Experts of a small language model.
Size: 8 layers, width 384, 59.8M parameters.
Below are experts of layer 3 (counted from 0) of a mixture-of-experts language model. Rows are named router (the router's row for the expert), down (a neuron's output weights, with its number) and show model dimensions 64-127. Each number is 128 + 32 x the weight over its row's rms, rounded and kept within 0 to 255. Numbers have three digits each.
After each expert's rows: "comes before" lists some tokens at least twice as common just after its tokens as in all text. This comes from a sample of Wikipedia text that the model never trained on. Tokens count by the router's weight.

# expert 12
router:162158166146121107121153161081078146147072128150116139116122127145100185171151155103121160150160132133148118053094094177102114095064131106096085110118029112093105155151155096117124134176129132
down0:133175079114119160103154141115092171128125083107140149115105116099095130104163139101123121191103086052141141104201165081141146115116126197169130091153103147136153120105119143116112142090117103
down1:117082151157113127134149150085141093146147095154123214136070134165136118104114141198135163141172070158089106167129171095122180092123144159071136101123050096157178103141157068099137105102104144
down2:061148098138181101114150125146130132175144151073138122164081122189099178118067126102185173156094196071137140156100195159070127066137124152154099115099160120184114106119093146100081114127134117
down3:133087141114101133107168166160159142141145098134153107150079178133142158119134103048084115133202104158112131126138128166094114145156132130109152160159140156165079107142125097068151096163156103
down4:187122101114145127107142051150128155132148106138133183131172162142118143130154104126103113167138136154153125100104110110160160127141152172059074155089100156193124102146145132172166147122157144
down5:151168160159144132124097084071082129191141174129162108110146126132168167112157126119123107119080128133123180119184194116134117157144119107170146134135112150096188119108131061187157118153080101
comes before: " |", ")", ";", ":", "_{", " States"

# expert 1
router:169177159137114088144121138122056114119143162088126170110125108112146063117220062171107152160134138186162099119146103180087116144122170152121110159179084163136172101122100071074135122176143154
down0:124114085107116083123119138148134084165125132144149122133118152129141112179148101178124033145116156165134113110150093148121136146152138123122201109069153108139158111149148082153103137079180128
down1:108140123136112078133138110146132142102101119135132140090123111101037105058154121139159120144142121153145098097105098148088166121171092097127121137106063162146113177114169136167132080081144146
down2:173119139135087195178115054106080103142122146094158158123111149115111174133091117110122186123073067089107126143148096156110120111171116159143169130191136102133115126119155194141094064086162126
down3:151149055093067097088124127156090138148080118145105120076144099110167142083145115128136115133081125134095164122068104181100128146025138141114165133114108129139152145135080161140137175152117144
down4:162137071073085095117166093129112128146131168143145169189165156179129116160064123146145154125048052098127144182145146119059076146085108146107114130156161090108123140160107125138162127131188157
down5:142092092131166144146161134152113146060138136147132130151072119115118151154094101111136133115108056083135126168180171130168139154176152110175199150129123139095117148093146144177180141080126123
comes before: " the", " of", " a", " his", "W", " their"

# expert 8
router:107106134092109140169164144094095110106165132091168108126160110132173058127147146127089134132128148122179041090099062177156174070079129118070059062167085144090095155124157111102137134145099127
down0:107147117127155148064173132120150137130124114200179142174150146081102106194115116099150112120152178137143148116160158157141152181159097076120117088147195147109099072144173098115128142157115090
down1:150169098175135119163127170131134108176119132121119128163117140093149069142145150141119153171130165110118129087136063092099083194166168145093155125116129145079109084109117121079112114121137162
down2:145155089178123100141128112179089119131120123168117153183115094071109086157138136123136109154165168096166084146111162120098110124121103155126102084093132112153155089136182112096036105124085155
down3:090123092203115110121212137106156162136110061091131141117117187149145114108118151110163119103136087191077183135156109135096133121085109073122131191117183168167154116160162167102173146095202213
down4:178137133118118124135124171087135135063124148142171098080140133093104070179153135125046145153100087078066146199121154146159069134104162110164129134120121109183125201083144107118092127135121199
down5:122077141135167092190120098163157050105131129077134184157114104173100108116163161139123104115179113097144088152123170056157112166149103126146173158166162123169072107102151146069133126096124066
comes before: ",", ".", " (", " and", "'s", " in"

# expert 9
router:103168175152069106154159134111120097095120120064117123155134125141120108132152134116159150165156140183138141112144146117128156126145142144079113134153101106124117121116132073170068117151071113
down0:081112127151126198058076162112148132122166111167123144129115126144179148100111091103138165154157141150081114146064093122170124117114126116111089173162153113153145058128134140105160175183116149
down1:112094133072122092113116118169129144135097087147116119172171137156147132157183136065097069153114107140133102128153136132151166154123131138143142158128102172173091132116167040082127126153184075
down2:071091170128153101129145177130084162101103166187148114160139094138213091159139103112093141112120150166112140093119174086075119159132108065112097129121127132142058137099105155150126181182107163
down3:159128169130123172114144127098086134159165156135106152146157181098109083158020173116085082137116131057154135105065154120172093127113151108165136124172169076146138090106146099156149177112064133
down4:165127060125120115167143131086124127132118120170133109148153176148097187080149116108175165142080121096073130142106114105168102081137126095119139104111062141133137130186117099142160126068132151
down5:196082097090179221142108174101101165125158174167080040116132143144152077147149130086079128131070132074108172204103111131124183143169145147123122098110155079135117113143132111091155148127147132
comes before: " of", ".", " in", ",", " to", " and"

# expert 15
router:129175127113091107194098157083116119136149117137094206191163147141112116103126121109114109153139177147097081099069113106155179125113132128098089166164078110098140130138169071137140117167102105
down0:092123134143123148133124178141156095122153167076123076040186177133128134125133179108042169130161141160096162106152107141162131128139121136166106146124144136119145134099206101106139078074134110
down1:163103126116048105161182104190130171126135161104116143127155149104129116148097137130159046130107172142087144149144159144167167139123115067083087189123156143121187093138114117180125148103163098
down2:133097171103113126140127092131131185129158207176137092096119144125112100088142136183086103153134129133112178163143073130177147167117223143084133113180094102143155160183129146137140171220134153
down3:103121064178120150107139141141145160143142116154088101156128095154112155122169105128126160114097137113126125109146114117152159141154108102099118121172177138099106079068097112098103147168132063
down4:135129127185118140128147086166161129132112141138154103113116114129103171150128090165153100109100106091131123152161098119179144127160093089139107181091088159167157169097157125091044153102065132
down5:100126105126152091156142168197128097138089169111134119164134120109125137156132178110138080135123052139134118137110189148148115171160110127126129088159124141097110115152139163138133109062067143
comes before: " a", " is", " was", " (", " in", " ="

# expert 11
router:168139143079149129174186128043137040122120063112125138110153113152101167135168140132104131058157153182125086161178093108103133120115094141173166183106089108044113074113141085114166050119160133
down0:127163082113166152108140125113107137161146146134173109115147180099151115164135067073096072114108098143123127148186148073126124092139181151171171179115169113076143107114132177130068149180081145
down1:167055119129219163178107145117070142121150174120110110074117127135127086092159153118120164137169083082139166142124087111074145174113092119146142131067183132148123138102182124141109105165167138
down2:148138139165162090162121099153136169109124117138111106099097071139126155120053116139124186131128161141126157130085164131158044123065134110089145149104193089143094176128218150084145129125171057
down3:146096145088146132135113177152168106124156133089090107189106097108180080128122156144084119147105161138200123120165138143076136124139207148191178110103071102166105171132112117091136124186159114
down4:138142161136104149155132097098121161133171136174121138159165071137161143174117113162083123112110123147144153079164092116121087136156156166154130159149106116124121126179133124148118074085088129
down5:133103050199122165082142088144148121112153093149091127115097099124065132150150168153090178137106119069150120161093149166099168109165106138165142095157143159091107140100117108074115132122126081
comes before: " to", " the", " that", " a", " as", " in"